{
  "n_layer": 13,
  "d_model": 128,
  "n_experts": 192,
  "experts_per_token": 4,
  "d_expert": 80,
  "d_shared_expert": 0,
  "activation": "tanh_gelu",
  "moe_layers": [0, 1, 2, 3, 4, 5, 6, 7, 8, 9, 10, 11, 12],
  "router_score": "softmax",
  "normalize_top_k": true,
  "routed_scale": 2.5,
  "balance_loss": 0.000512,
  "balance_bias": true,
  "router_z_loss": 0.001,
  "router_bias": true,
  "init_std_router": 0.0213,
  "lr_router": 0.00155,
  "n_head": 2,
  "n_kv_head": 2,
  "head_dim": 64,
  "vocab_size": 2048,
  "norm": "layernorm",
  "norm_place": "pre",
  "norm_eps": 1e-05,
  "positions": "rope",
  "rope_base": 10000.0,
  "rope_fraction": 0.5,
  "qk_norm": false,
  "attn_scale": 0.125,
  "tie_embeddings": false,
  "parallel_block": true,
  "init": "normal",
  "init_std_qkv": 0.0442,
  "init_std_o": 0.0,
  "init_std_up": 0.0442,
  "init_std_down": 0.0,
  "optimizer": "cautious_adamw",
  "lr": 0.00249,
  "beta1": 0.9,
  "beta2": 0.95,
  "weight_decay": 0.22,
  "lr_head": 0.0105,
  "grad_clip": 1.0,
  "warmup_steps": 487,
  "schedule": "wsd",
  "decay_fraction": 0.402,
  "decay_shape": "linear",
  "final_lr_fraction": 0.0,
  "batch_tokens": [65536, 131072, 262144],
  "seq_len": 512,
  "doc_mask": true,
  "train_tokens": 610200000,
  "steps": 4515,
  "dataset": "wikipedia_en"
}
Below are experts of layer 4 (counted from 0) of a mixture-of-experts language model. Rows are named router (the router's row for the expert), up (a neuron's input weights, with its number) and show model dimensions 0-127. Each number is 128 + 32 x the weight over its row's rms, rounded and kept within 0 to 255.
Before each expert's rows: a language model's description of what the expert responds to. This comes from a sample of Wikipedia text that the model never trained on.

# expert 0
It responds to: Opening word pieces of longer words, often after a lone letter fragment, such as n-ew, inc, conc, requ, pro, rem, New.
router [ 88 130 122 160  55 128  70  55 150 112 163 104  82 163 143 177 109 129  77 100 111 126 145  98 129  97  75 175 146 132 118 145 101 136  95 137 181 101 156 165  82  95 143 137 170 156 141 108  95 119  98 181 135 127 151  75 114  69  64 151 139 164 113  80 156 143 113 172 103 200 133 125 165 119 134 113 181 149 134 181 144 150  91 103  89 126 107 111 184 137 124 123 130  98 141 110 154 117 129 184 114 122 128 145  66  95  88 151 110 111 189 163 162 108 167  88 114 110 177 165 161 115 127 164 185 113 113 107]
up14 [ 60 143 115 177 138 126 109  94 112 159  64 124 115 152 163 143 143 123 111  53 129 127 130 134 143 166  83 107 122 144 113 144 139 108 128 161 115  86 116 112  93 106 134 110 102 100 110 131  82 114 151 134 161 130 197 115  20 137 119 125 130  70 126 121 162 159  91  77 113 140 140 150 173 126 134  99  89 127 205 101 169 209 122 117 165  86 146 121 110 119 135 107 125 133 174  83 175 114 142  93 130 177 109 101 163 109 167 153 161 111 164 131 165 113 135  78 201 119 169 152 103 100 178 170 114  60 146 132]
up15 [ 27 143 152 139 133 109 151 115 157 129 134 171 113 136 179 141 120 139 129 158 149 120  98 126 100  66  39 131 150 111 135 153  55 146 108 141 120  81 175 131 163  44 143 100  80 197 130 119 112 149 130  77 118 143 170 130 107 138  96 110 139 155 131  98 148  81 177 104 137 108 126 158 110  92 193 118 156 159  89 128 100 159 177  42 159 109  95 118 134 169 119 141 141  47 201 141 130 172 120 195 132 144 145 113 113  98 101 125 121 121 112 153 137 143 150 137 104 116 132  98  95 125 116 161  96 125 134 115]
up16 [126 164 132 141  70 147 106 147 141 132 166  43 154  88 115  55  99 146 132 101 161 152 111 128 104  68 130 126 116 108 110  98  77  73 102 149 177 180 172 115 156 145 115 143 197 178  99 160 119 152 145 145  52 135 183 139 107 182  97 130 125 160 103  85 107 138 141 115 124 108 142 121  95 121 119  77 183 128 135 116 146  91  96  97 124 172 149  98 110 151 197 128 123 119 139 150 106 114 127 161 181  89 131 156  46 115 137  91 173  84 142 175 126 116 162 115 142  89 110 170 100 155 142 152  67 144 152 146]
up17 [130  79 151 140 121 146  43  38 153 143 155  52 116 149 134 105 124  99 126  73 143 108 179 116 129 142 118 130 122 130 141 122 108 100  82 125 157 124  98 235 133 147 116 191 138 114 176 123 139 115 102 103 154 129 151  74 137 153  95 114 126  94 124 195 145 191 126  29 111 170 106 160 146 115 116 114 117 174 165 181 138 127 140  92 128 125 116 135  79  63 156 116 132 172 132 133 151 125 120  70 118 111 123 124 108 116  84 128 100 133 177 165 154 113 179 130 166 143 120 110 131 105 124 118 184  87 150 122]
up18 [114 120 134 134 113 151  91  86 133 132 131  90 144 136  79 145 139 112 131 170 156 141 164 161 177 131 141 152 135  93 118 137  60 119 120 128 123 101  89 152  95 108 135 110 115 145 191  85  92 149  56  98 137 162 114  82 123 113 130 119 151 141 151 149 109 143 100  92 123 153 141  99 151 142  89 144 195 148 183 176 141 107 101  97 123 117 164 194 119  37 149 105 103 124 161 136  95 132  77  96 145 118 141 111  74 198 109 171 137 144 101 143 210 118 164  76 117 138  80 142 159 193 129 183 174  58 127  92]
up19 [159  93 172 153 132 149  81  68 129 138 189 137 164 140 154 115 140 124 103  95 136  99 164 143  90 140  57 153  89 167 114 138  79 101 119 125 161 136 154 201 112 146 145 160  95  76 153 120 117 102  71  93 167 156  89 127 107 136 127 129 137 147 125 109  82 116 110 121 148 119 109 154 148  98  75 124 177 102 244 164 107 123 128 113 117  87 127 166 151  74 171  75 117 141 170 145 148 102  99  87 134  73 137 119  85 156  88 107 175 126 111 165 113 136 207 145 169 107 124 104 161 152 148 119 180 131 142 164]
up20 [ 74 100 115 104 144 194 172 112 112 117 168  91  90 106 133  82  48 118  69  96 144 145 120  87 116 112  64  98 135 108 193 123 152  80 102 125 143 158 131 191 149 135 109 156 172 127 117  74 112  84 116 128 127 144 158 140 138  48 186 130  80 180 122 214 124 157 146 115 105 197 149 122 142 147 113 136 119 139 136 136  99 152 148 128 178  96 148 165  98 103 103 130 151 126 149 138 129  93 147 150 169 189 128 119  93 172  84 155 130 163 131 172 135 114 154 143 171 101 133  98 147  93 138 167 158  85  90 107]
up21 [122 145 139 124 158  81  82 100 147 123  96  65  77 176 167 156 136  72 111 111 115 131 143  73 132 167 178 128 134 145 121 128  93 138 153 174 153 164 127  62 150  61 124  54 151 151 102 118  92 116 127 162 108 108 132 170 128 111  94  98 154  43 131 199 169 142 111 110 145 117 153 148 155 132 109 149 121 155 149 154 119 102  53 164  94 137 107 133 135  87 140 121  97 171 170 147 149 149 126 119 135 145 169 163  69 212 130 132 118 175 103 115 197  88 157 125  75 109 127 154 143 139 109 150 150  77 120 107]
up22 [197 100 111 181  74 123 130 127 111 122 144  95 161 159 138 140 109 168 129 129  99  61 126 103 111  72 126 168 132 115 130 150  87  99 122 139  98 152 145  99 108 142 133 113 132 124 109 119 133  94 130 189 175 130 154  97 147  98  43  86 145 112 118 170 131 198  97 126 124 176 121 135 123 160 145  44 109 146 142 153 129 127 183 110 146 102 107 143 118 110  88 145 123 132 147  93 181 128 131 119 127  56 161  95 190 132 102 134 110 168 104 156 154 119 101 131 166 164 120 110 158 130 146 140 248 148 116  40]
up23 [193 133  82 108  93 129 100 164 123 148 126 144 121  77 127 140  85 102  78 179 147 164 126 133 138 157 102 160 121 101 122 133 100 138  67 135 179 137 114 126 102  98 107 163 105 162 160   3 126 123 111 192 141  34 174 128 121 113 130  96 118  85 162 120 144 120  94 201 126 157 162  82 150  17 142 147 160 141 103 124  92  79 151 138 136 127 114 110 128 134 147 130 147 150 127 116 127  77 131 162 130 131 136 115 122 146 132 104 127  76 171 135 104 111 187 142 163 138 111 145 134 162 183 155 103 151 120 158]
up24 [121 135 173 113 146 138 118 153 155  58 168  98 163 118 131 100  69 157 126 125 129 173 157 165 134 150 133 114 132 188 114 142  69 125  67  98 163 146 132  93 121  98 155 154 143 142  92 152  74 117 104 195 120 128 126  61 107 132 111  67 135  72 114 138 113 108 128 123 137 119 123 158 160 133 114  96 224 148 146 217 134 129 133 147 110  67 106 120 136 137 147 153 131 122 127 141 120 138  56 176 161  94 148 188  93  90 143 206 151 142 125 145 103 110 144 121  80  95 144 108 144 160 111  95 210 133 101 143]
up25 [178 147 159 114  88 159 148 178 166  52 142  91 118  94 124  80 103 156 133 113 104  90 142 126 142  76  71 168 113 162 125 179 155 168 174 102 154 101 126  85 171 136 120 138 123  76 160 140 142 142  83 151 121 121 156 138 126 148 121 119 152 153 148 126 113 119 144 146  94 111 125 111 156 140 102  74 181  27 174  97 113 110  93 167 128 123 100 179 132 149 150 102  81 124 106 143 219 145  87 146 117 109  98 203 117  65  86 127 166 102 115 130  97 115 122 159 117 168 176  97 125 167 140 153 180  98 141 121]

# expert 53
It responds to: Vowel-final word pieces like a, o, ia, ra inside or ending foreign names, such as Vers-a-illes, Kout-a, B-ra-zil, Hind-u.
router [ 87 140 178 150  65 108  75 105 101  80 159 110 124 145 137 153 124  99 117 134 141 128 133  63  96  75 119 148 116 124 186 135 150 146 137 137 138 137 167 165 119 100  73 119 172 118 180 105  97 152  99 180  97 154 134  92 152  76 128 154 150 168 157  96 164 135 119  99  74 123 183 150 111  87 171 109 155 106 163 151  92 197  68  91 114 112  85  79 115  82 100 126  87 112 167 139 113 148 104 177 167 132 149 127 135 133 102 161 176 132 144 178 182 100 146 105 134  98 185 138 156 167 117 174 165 113 102  61]
up9 [157 160 162  78 144 115 120  92 168 149 118 189 132 131 150 141 144 132  80  91 140 119 108  89 124 157 123 153 126 162  87 108 142 183  87 158 144  58 117 117 156  95 120  82 117  82 148 107 115  67 151 126 167  91 153 112  96 127 124 114 135 141  82 149 210 131  72 113 133 132  86 147 102 130 118 151 154 136 152 232 139 117 120 208  96 111 106  93 122 141 119 132  90  96 162 116 146 128 115 157 160 124 157 102 152 174 160 140 165 122 104  44  66  60 119 148 146 154 152 172 179 134 165 131 138 115  84 157]
up10 [ 48 107 120 128 127 185 107 137 185 165 161  62 102 110 131 155 142 134  86 108 127 139  96  94 120 133  90 136  91 172  53 150 138 115 139 153 148  92 191 161 123 129 124  98 123 117 149 105 136 131 120  88 123 120 114  91 129 120 133 132 147 167  94 108 132 125 105 147 144 149 176  94 120 130 139 135 158 180  90 191 183 161 226  82 102 119 122 116 106 117  94 113 192  85 156 118 161 135 150  89 113 133 101 162 147 153 112 139  83 107 125 162 145 125 173  84 100 114  74 120  52 148 152 123 153 124 149 228]
up11 [119 159 159 143 162 164 106  60  57 157  88 159 118 116 121 129  78 138 138 102 179 136 175  99 168 149 149 129 159 110 126 138 121 116 146 136 163 139  80  95 110 146 122 162  88 118 170 136 127 124  91 176  94 102 108  84 112 122 116  95 106  71 106 148 122 129 139 165 115 128 118 111  99  89 162 138 212  73 139 113  94 195 114  36  67 114 151 168 132 195 186  98  71 148 168 142 132 132 170 162 186 139 166 139 111 101 138 125 108 123 167 174 182 109 117  84 111 142 103 112 157 109 113 124 116  81 117 153]
up12 [150 152 131 155 116 137  67 100 109  86  92 193 103 181 128 126 167 127 133 129 175 170 189 143 156 124 141 161 153 140  33 118 117  89 111 147 133  90 156 151  89 112  93 118 134 124 140 117 131 121 103 127 107 172  99 137  99  88 115 136 189 128  72 126 112 124  97 115  92 139 126 136 144 118 148  80 140 182  42 140 148 141 169 113  58 128 134 157 159 100 198 145  68 105 126 102 114 102 108 189 129 103  69 100 128 155 108 168  82 105 155 159 112 122 129 132 160 112 200 133 106 174 134 127 176 104 192 114]
up13 [131 217 134 148 117 132 115 170  97 138 132 143 104 168 135 137 166 110 102  96  48 131 114 106  55 155 137 120 102 118 119 162 132 106  92 178 149 130 133 165  42  96 120 155 118 181 162 105  58 135 147 162 133  96 157  93 137 118 126  87 160 170 136 153 138 105 120  56  99 121 169 123 112  57 135 117 136 142 120 151 110  99 138 171 144 171 131  97 146  41  88 129  89 143 134 149 133 124 133 183 187 127 170 164 147  74 102 122 183  82 133 122 173 134 147 137 173 130 118 150 179 152 112 112 160 144 110  91]
up14 [132 111  80 140 117  99 109 156 172 153 134  86  88 152 135 153 119 102 124  92 162  98  90 101  87 103  92 143 115 137 105 145 118 161 137 139 161 135 172 111 132 106 115  71 149 159 135 185 129 114 116  78 184 158 176 157 145 110 118 179 197 172 114 161 152 139  93  91  97 170 175  85 175 183 107  86 118 155 109  95 181 118 107  98 147 156 120 118 182 114 108 125 106 122 157  80 136  90 109 182 133  85  95 115 136 150 137  90 134 108  93  63 107 117  98 159 153  79  29 138 133 163 138 197 134  88 137 169]
up15 [ 97 192 134 132 142  92 143 159 154 113 176 113 183 196 147 145  90  55  68 178  89 106 105 127 107 159 113 117 131 133 169 127 112  83 105 158 160 135 112  97 108 101 101 168 109 146 137 120 148 113 121 129  81 154 113 164 140 129 109 120 183 141 175 152  96 128 105 151  87 124 194 127 195 110 154  79 121 169 107  58 133 117 115  74 178  70 131 170 144  72 130  85 134 126 129  62 104  97  91 153 152 124 147 144 151 148 148 130 146 171 122 127 167 136 202 115 136  45  89 128 140 142 130 116 175 137 148 115]
up16 [126 149 170 138 139 121 136 163  31  93 184 153 161 137 126  78 133  60 144 116 145 155 142 129  54  83 132 161 117 142 123 161  48 161 143 143 160 132 158 164  77 154 119 156 117  86 122 153 136 134 119 140 126 150  93 125 130 126 120 118 162 165 106  36  81 150 100 104 118 157 167 122 154  65 151  88 146 155 161 138 114 127 128 136  98 138 168 111 116  96 106 142 130 163 134 104 140  74 136 152  99 104 203 154 101 122  67 112  82  95 134 106 165 139 194 152 168 176 182  76 130 146 108 145 104 103 106 108]
up17 [167 120 145 100 112 151 120 158 147  97 111  96 135 123 124 146 137 143 127  89 168  96 116 143 217 151  94 191 131 133 184 117  95 101 133 142 129 129  86 154  99 108 117 128 168 126 127 149 111  63 117 160 121 181 121 114 121 165  86  81 101 173 152 133 146 110 116 142  95 137 163 142 113 156  68  23 146 103 159 153 106 101 157 152  85 170 135 157 120 183 103 142 104  85 151 132 152 114  92 103 177 109  89 226 103 114 140 136 175 140  94 107 147  93 127 111  99 106 174 154 124 185 159 184 175 126 112  70]
up18 [122 187  93 147 158 136 158 124 174 125 124 166  88 149 187 174 100 117 111  79 174 167 131 151  65  61 125 137 131 135  78 159 128 173  88 114 123 128 193 205  93 132 113 121 152 138 186 112 114 157 175  73 100  92 137 148 109 127 157 157 126  68 108  89  99 153 148 187 102 123 127 107  81  93 158 138 108 206 133  93 177 152 155 103 129 142  73  91 129 160 134  99 127 119  92 115 136 137 115 120 117 137 108  90 156 170 142  77  94 113 139 108 125 104 119 141 132  86 168 104 158 127 133  96 127 190 127  55]
up19 [ 72  91  76 137  99 200  94 143 157 102 106  53  75 117 125 136 173 133  35 109  85  95 135 126 158 109 114 140 144 147 130 121 154 122 140 172 124 116 128 142 157 105 140 141 159 134 147  80 140 137 129 128 173  60 181  82 126  75 116 123 158 194 155 159 174 114 148 111  95 132  79 111 147 167 119 126 128 162 120 161  99 106 120 130 119  84  82 136 127 137 158 159 130 125 124 149 151 111 119  95 121 133 157 114 122 111 148 106 124  98 185 142 193 146 140  50 152 156 198 142  87 112 137  51 178 114 121  68]
up20 [105 123 153 120  38  67 104  95 129 119 184 118 110 211 153 185  90 117 142 132 156  88 121 177 129 151 108 106 130 173  91 146 120 139 131 128  77  96 110 157 149  70  91 143 156 120 132  72 176 135  93 102 132 154 154 140  93  99 102 106 137 111 133 103 193 130 159 126  89 138 140  66 180 176 151 154 124 144 135 151 165  98 118 190 114 136 115  99 156 107 111 134 174  98 179 134 135 149 141 113  92 144 121 108  82 211 138 103 143 149 137 104 189 123 101 155  70  82 175 110 128 110 154 136  90 164  82 133]

# expert 51
It responds to: Word pieces after C, H or st, such as st-air-s, C-ast, c-and-idate, C-ain, Har, camp, council.
router [121 136 123 167 112 133  88  95 118 127 119 145  63 162 122 191 120 122  70  83 154 117 152 150 115 120  68 193 104 179 155 143 162 150  80 150 203  90 151 175  53  85 100 140 149 140 194 104 103 117 117 135  91  96 160 100  91  94  52 114 158 144 133 127 155 158  63 140  95 147 153  96 130  84 180 117 153 139 164 160 138 129 108 135 114 112 111 111 165 105 157  61 131 120 204 119 183  85 170 154 129 140 149 108  99  97 100 124 142 112 153 157 186 115 148 108 124 122 130 121 125 120 166 171 159 107 117 129]
up9 [185 124 105 147 138 134 141 166  79 107 144 144  87 165 185 140 165  78 133 187 107 143 138 115 121 158 133 149 116 114 146 154  99 114 111 100 130 177  66 143 102 127  38 153 166 132 144 110 143 106  90 117 103 157 130 128 170  88 133 103 147  82 151 142 100 123 145 118  84 100 235 120 132  83 166 116 137 127 182  88 155  94 131 145 120 108 119 145 109  59 166 173 154 110 123  65 140 133 147 116  93 112 102 121 164 156 119 137  84 209  97 116 195 129 128 111 147 111  72 124 190 131 156 109 149 119  62 120]
up10 [110 130 111 138 141 110 183 120 169 104 112 134 128 133 153 190  70  68 170  76 139 133 130 112 116 138  98  83 102 140 114 128 102  95 131 136 108 143 112 160 124 107 117 145 125 117 112 158 107 111 149 134 145 143 148  93 134 105  58 122 183 117 121 176 149 179  98 163  92 137 111 132 138 104 170 121  47 105 198  60 130 174  60 148 128 170 104 115 111  97 135  86 103 128 121  94 169 184 123  63 152 146  86 138 182  99  74 140 175 192 148 152 156 129 151 197 107 142  98 175 172  67 137 119 136 114 157 146]
up11 [ 85 140 150 115 133 120  98 135 159 121 173  93 190 166 129 164 116 135  65 142 169  86 121  97 145 143 113 175 106 143 134 133 117 169 144 153 141 128 130 112 160  97  66 130 140 119 138 100 120  94 127 121 101 117 101 155 167 159 119 130 197  86 105  98 143 217 109 118 124 110 132  75 158  95 107 121 169 141 139 193 122 113 113  63 111  54 138 112 149 148  70 109  93 140 219 149 106  56 156 163 122 145 120 143 159 130 177 124 166  92 116 151 173 118 102 129 109  55 113  78 143 140 150 182 158  80 103 128]
up12 [144 176 126 137 144 119 138 106  99 140 124 157  91 133 124 162 109  98 131 132 143 130 115  94 137  81 133 115  49 118 147 139 131 131 113 134 165 112 177 111 118 170 139 176 133 154 180 146 121  65 115 135 120 124 198 109 126 159 132 154 151 130 216 107 119 136 114 114 128 138 205 151 101 149  98  32 150  10 135 123  68 128 128 109 111 142 136 127 215  62 111 162  54 128 118 165 162 146 122 169 152 122 130 138 136  99 141  96  86 118 149 144 135 100 117 125  55 141 136 118 151 113 111 137  88  89  91 125]
up13 [151 151 162 151 122  99 133 119  76 136 106  99  88  53 125  96 105 160  53 109 139 119 132 131 127 112  94 148 140 187 111  54 137  93  67 172 133 136 178 148 119  99 129 146 173 175  73  74 161 104 140 123 130 171 125 115 124 139  85 125 128 207 161 132 125 127 143 236 120 102 127 114 137 146  92 122 163 125 139 147 125 138 106  65  74 176 113 130 126 132 118  78 143 139 150 145 167 132 133 108 147 141 106 139 118 142  87 123 124 147  98 138 141 107 122 147 153 122 106 200 118 182 118 207 133 203 137  77]
up14 [149 177  69 192 116 128 102 116 105  96 120 109 144  65 150 185  78 103 133 105 126 168 103 162 126 183 136 114 100 127 120 108 126 117  45 126 122 137 132 156 132 173 115 131 159 123 185 149  70  78  88 189 161  75 104 108  56  86 161 126 110 133 179 113 179 136 104 173 106 148 168 178 155 131 173 161 110  80  99 111 159 162 129 104 119  78  80 127 150 137 147 147 144 148 138 127 129 142 104 124 136 177 124 101 160 142  96  98 113 115 122 111 172 103 102 174 154  77 107 114 104 126 161 217 144 106 150 106]
up15 [173 116 153 122 139 144  81 142 139 129 113 100 133 104  95  73 125 161 112  99 142  79 170 131 160 121 160 194 130 164 105 139 122 130 138 127  94  93 171 137 107 161  51 149 111 131  89 134 113  47 119  84  90 212 145 105 141  95 107 135 197  99 103 104 178 117  56 194  89 128 173 127 100 163 123  78 153 103 110 106 122 185 146 125 135 166  98 161 191  99 126 101 114  74 133 125  78 112 126 159 147 117 121 138 144 128  98 131 198 147 123 134 108  82 109 139 126 157  87  95 174 128 171 147 128 167 102 170]
up16 [148 136 135  78 120 103 159  86 109 131 169 136  98 206 206 127  97 135 152 107 133 148 130  98 134 101  82 139 119  91 127 175 150 165 128 124 152 115  91 104 115 139 127 132 104 143 165  71 136 123  83 153  92 175 155   9 164 101 126 112 122 159 118 125 115  63 118 136 137 105 123 171 158 154 145 101 148  96 114 110 122 164 101 134  99 112 101 115 108 141 141  70 119 100 134 162 138 110 164 207 110 158  96 111 190 155 164 181 159 120 155 153 207 106 147 157 142 110 115 150 107 106 148 147 206 120 118  65]
up17 [128 190 156 127 128 144 142  92 125 127  85 133 170 133  95 149 118  85 191 143 128 185 131 105 109  60  85 122 150 122  99 146  91 121 110 134  86 175 130 119  94 129 101 133 175 130 159 148 138 139 159  94  85 163 158 179 146 130 137 138 163 155 126 138 167 144  75  75  41  78 134 136 138  46 187 132 144 148 124 106 122 127  83 139 136 128 144  96 134 135 189  71 138 138  71  73  58  69 130 164 124 118 157 144 160 155  94 144 147 155 129 132 148 103 142 105 153 103 196 140 152  97 156 189 164 148 142  95]
up18 [129 158 147 147 104 133 143 141 103 148 124 126 136  73 122 112 138 117 128 165 132 137 162  86 174 136 161 159  54 118 149 178 157 113 151 130 181 110 184 141  91 120 151 223 154 156 172 114 136 170 111 113 108  74 132  91 115 127 136 115 128 159 100 110 116 112 197 125 141 138 139  77  65 127 104 133 144 151 159  99 132  86 164 152  97 164 151 128 162 134 134  92  87 122 160 174 189  22 159 166 102 101 181 150 118 148 118 133 169  93  95 189 100 127 148  80  91 153 100 122 104 125  90 149 107 121  80  70]
up19 [113 107 157 169  99 132 172  84 120 140 165 115  93 186 166 174  79 120 140  86 143 160 157  96 158  79 122 132  51  97 128 157 119 116 115 134 104 177 116 150 133 151 114 184 116 106 120 101 170  51  62 155 127 150 148 161 104 122  98 164 191 138 135 153 127 121 156 132 124 142 224 158 161 136  89  98  61 122  78  94 122 116 109 138 200 155 107  70 152  95 100  94 150 116 106 102  90  74 163 119 106 127 167 114 138 138 115 107 167 170 101 185 150 130  94 122 118 101  92 124 164  97 117 152 135  90 123 139]
up20 [ 63 115 123 128  72 160  58 141 147 132 120  88  56  99 108 134 132  64 135 157 128 128 181 133 154 127 125 162 145 103 168 160 128 115  55 141 144 159 153 245 159  52 135 153 159 179 179  65 147 188 112 153  95 132  98 123  72 144 165 146  96 152 109 127 173 122 157 141 150 113 133 139  45 134 126 125 133  97  93 110 155 108 102 100 101 126 126 152 135 130 123 148 167 126 109 166 116 134  89 155 183 136 155 137  92 126 130 109 108 117 142 117 112 137 199  89 167 150 136 156  89 130 120 118  92 143 132 115]

# expert 10
It responds to: Mid-word pieces like iv (individuals, Chernivtsi) and word starts like city, public, local, plus infobox field words like name, United.
router [122 145 175 151  88 154 107  74 136  90 157  94 128 178 148 171  62 123 119 112 116  84 166 129 120 132  69 137  97 137 149 192 163 121 100 150 152  99 102 191 124 112  91 130 141  91 126  89 113 146 118 161 104 142 122  66 141  74 117  95 138 145 146 146 191 153  93 110  89 171 130 115 163  59 169  76 188  86 121 130 135 197 105 141  98  81  88 122 141 124 146 117 116 131 179  93 114 112 127 173 111 109 138 154 109 131 108 140 167 196 145 152 121  92 183  84  71  93 131 101 157 130 161 176 172  86 119 125]
up9 [ 89 150 199 122 149 155  90  96 109 159 156  90 137 212 136 109 124  76 141 100 155 146 142 151 137 172 140 165  83 106 148 191 138 117  66 118 138 123 131 122 156 128 122 128 134  96 152 112 168 102 112 169 104 144  74 128  23 135 144 110 107 131 165 134  83 109  94  87 116 127 175 137 179 173  96 117 108  95  92 132  74 132  98 147 123 161 139 155 136 163 154 156 100 111 184 160 107 140  84 195 160 134  96 164 115 134 123 143 136 172 161 122 144 102 101  85 125  41 131 132 125 121 131 168 100  95 183  75]
up10 [102 129  90 120  71 145 141 134 165 103 146 146  80 151 113  83 146 134 103 105 100 139 134 136 148  97  24 183 114 217 125  69 126 142 109 114 141  80 153 182 154 138 138 124 144 139 153 140 117 103 129 110 145 125 197 147  65 156  91 108  90 155 134 159 195  84 129 148 130 146 143 169 165 148 138  92 128  92 154 155 109  92 144 136  85 124 165  74 133 132 165  97  61 149 179 125 153 139  69 159 129 170  73 128 132  78 100 155 175 129 123 175 133  52 116 143 118 151 151 157 122 116 178 136 101 109 129 116]
up11 [118 122 148 116 123 135  92 171 105 123 137  68  85 118  85 186  86  95 102 129 162  75 132 141 187  91  83 151 166 131 106 140 118 143 162 145 143 116  96 142  67 156 121 128 200 116 160 136 151 111 113 124 169  57 184 136 165 138   6 122 174 169 102 168 147 132 113  93 131 151 116 171 131 140  96 114 186 152 117  66 155 138 157 144 151 108  82 188 109 137 140  97 132 121 154  84 157 122 172  89 127 162 123 116 161  67 119 105 116 116 189 141 135  96  87 142 169 119 121 137 117 143 100  94 173 149 118 124]
up12 [141 103 188 196 130 152 133  88  92 154 178 190 109 109 162 144  88 137  99  88 139 189 130 130 109 120  97 141  86  95 157 121 101 143 145 142  83 136 160 104 116 150  64 129 119 106 126 126 113 160 177  98  98 170 102 100  98  74 129 123 111 146 185 115 116 133  88 200  93 100 137  94 147 112 138 116 169  72 194 172  98 144 144  93 119  98 113 135  83  88 138  78 129 155 182 141 123 127 135 144 164  85 190 128 127 195 150 146  64 141 131 115 150 131 144  75  92 118 101 130 185 128 193  99  91 106 128 122]
up13 [ 95 133 128 131 146 118  84  50 130 103 111 162   0  83 127 114 174 105 126 153 146  63 185 114 147 167 132 102 134 171 103 162 140 126  97 130 135 158 149 146 156 133  82 122 134 124 141 108  94 139  82 119 145 145 124 116 101  65 152 148 176 113 163 143 231 134 137 108 154 121 202 120 102 146 148 164 136  96  91 116 106 171  85 133 157 142 145  98 182  57 167 124 146 115  90 165 121 133 108 157 125 143 109 117 104 175 134 145  70 138 138 166 118  90 108 166 111 124 171 121 136 155 139 132 106  70 146 128]
up14 [117 135 152 130 127  87  75 127 148  51 118 126 145 138 116 125  87  58 111 102 129 118 110 144 166 126 175 112  65  79 147 167 144  93 152 171  89 158 132 196 123 159 101 171 186  80 158  97 114 154 149 154 137 108 166 159  88 145  68 159 171 180 139 152 129 132 149 135  80  73 198 184 120  94 125 107 150  99  80 118 147 107 128 152  85 170 122 140 109 123 208 142 116  59 145 151  97 118 144 182 128 100 138 191  82 114 119 103 119 106 128 152 123 111  91 139 198 119 143 120 115 153 142 128 138 121 141 159]
up15 [122 214  71 179  60 145 123 102 113  95 179  65 105 178 101  96  95  76 111 123 130 106 167 156 144 141  96 185 101 178 124 204 129  96 100 102 143 110 125 152  78 170 154 107 108  91 137 178 103 134 104 162 167 101 147  71  95 122 132  99 131 162 128 171 186 172  65 109 157 144 105  97 123 138 104 151 124  99 114  97 114 101 130 166 123 157 151  71 162 128 137 107 164 137 133 113 129 125 138  92 147 125 112 145 164  99  78 141 124 109  95 134 163 116 121 129 173 205 130 153 101 114 124 207 126 147 111 139]
up16 [116 122  96 139 131 146 105 105 139 135 148 112  85 109 153 114  99 182 103 158 144 130 204 108 108  43  96 116 107 184 124 208 149 187 151 100 166 162 180 193 119 119  77 106 132  93 114 120 125 142 120 153  63  76 123 121 115 122 135 177 171 117 171 160 113  76  79  61 130 101 146  95 108  95 160 141 117  71 144 121  45 117 114 112 108  99 169 138 101  50 117 173 188 145 152 101 123 133 149 132 131 131  94 136 118 175  56 129 102 123 121 145 127 156 140 113 134 174  89 127 145 127 120 129 143 139 134 140]
up17 [129 157 108 134  56 125 127 100  54 178  91 129  90 129 118 150  80 115  35 111 109 161 140 133 153 131 101  94  26 147 137 165 137 129 107 114 107 126 137  88  91 173  82 163 115  66 127 134  93 108 136 150 155 159 142 101 131  84 107 110 114 144 168 126 145 126 128 145 145 220  91 115 116 169 103 142 190 135 198 153 141 110  90 120 110 112 122  88 133 127 126  96 190 162 159 102 168 146 112 121 187 132 151 101 152 151 105 146 146  81 125 122 165 149  60  95 142  91 145  97 165 128 162 114 114 138  98 159]
up18 [127  84 143 157 170 125  56 106 141 129 155  76  91 155 122 120 122 149 132 108 189 136 205  75 128 156 159 166 128 164 105 125 146 133 161 155 148 143 167 126  62 125 109 191 159  99  96 124 147 109  95 115 105 154 121 103 147 138 120 150 166 131 112 128  99  87  98 226 129  97 194 103 116  89 131 106  99 196  94 109 107 116 117 124 133 133 137 171 111  92 102 134 133  60  98 133 111  57 104 141 171 105 103 158  54 122 114 152 131 151  82 166 121 108 199 147 126 133 134  78 163 159 105 140 154 176 114 103]
up19 [111 151 123 131 115 135 141 130 134 114 157 122 135 137 164  96 126 103 142  40 120 107 109 109 143 137  76 123 124 147 194 138 119 180  64 120 137 124 180 141 101 130 123 108 116 139 148  82 173 104 199 173 144  99 113  80 134  66 147 126 115 135 154 156 115 115 128 128  76  70 115  65 165 140  78 107 142 197 183  98  92 125 138  93 160 131  89 183 149 105 112 178  81 118 107 149 123 167 169 212 148  83 161 139 134 156 119 107 147 111 185 114 133 132 115  50 147 133 164 128 112  80 177 109 144  95  82 146]
up20 [ 72 139 131 113 133 155 108 158 162 171 239 109  74 118 101 110 148 133  93 165 137 153 143 113 167 130  90 158  95 122 116 157 138 197 138 109 123 142 143 178 140 120 122 156 161 128 119  84 126 127 145  70  87 129 117 161 131 101 114 117 157 175 148 128 122  98 117 167  80  83 195  77  82  95 144 135  90 169 163 155  96 106 109 119 146 205 138 115 164 108 127 134 133  98 146  82 121 153  75 119 192 139 130 112  99 156 116  49 166 198  99 182 112 135 128 113 118  63 141 145 160 101 150 111 114 168 123 128]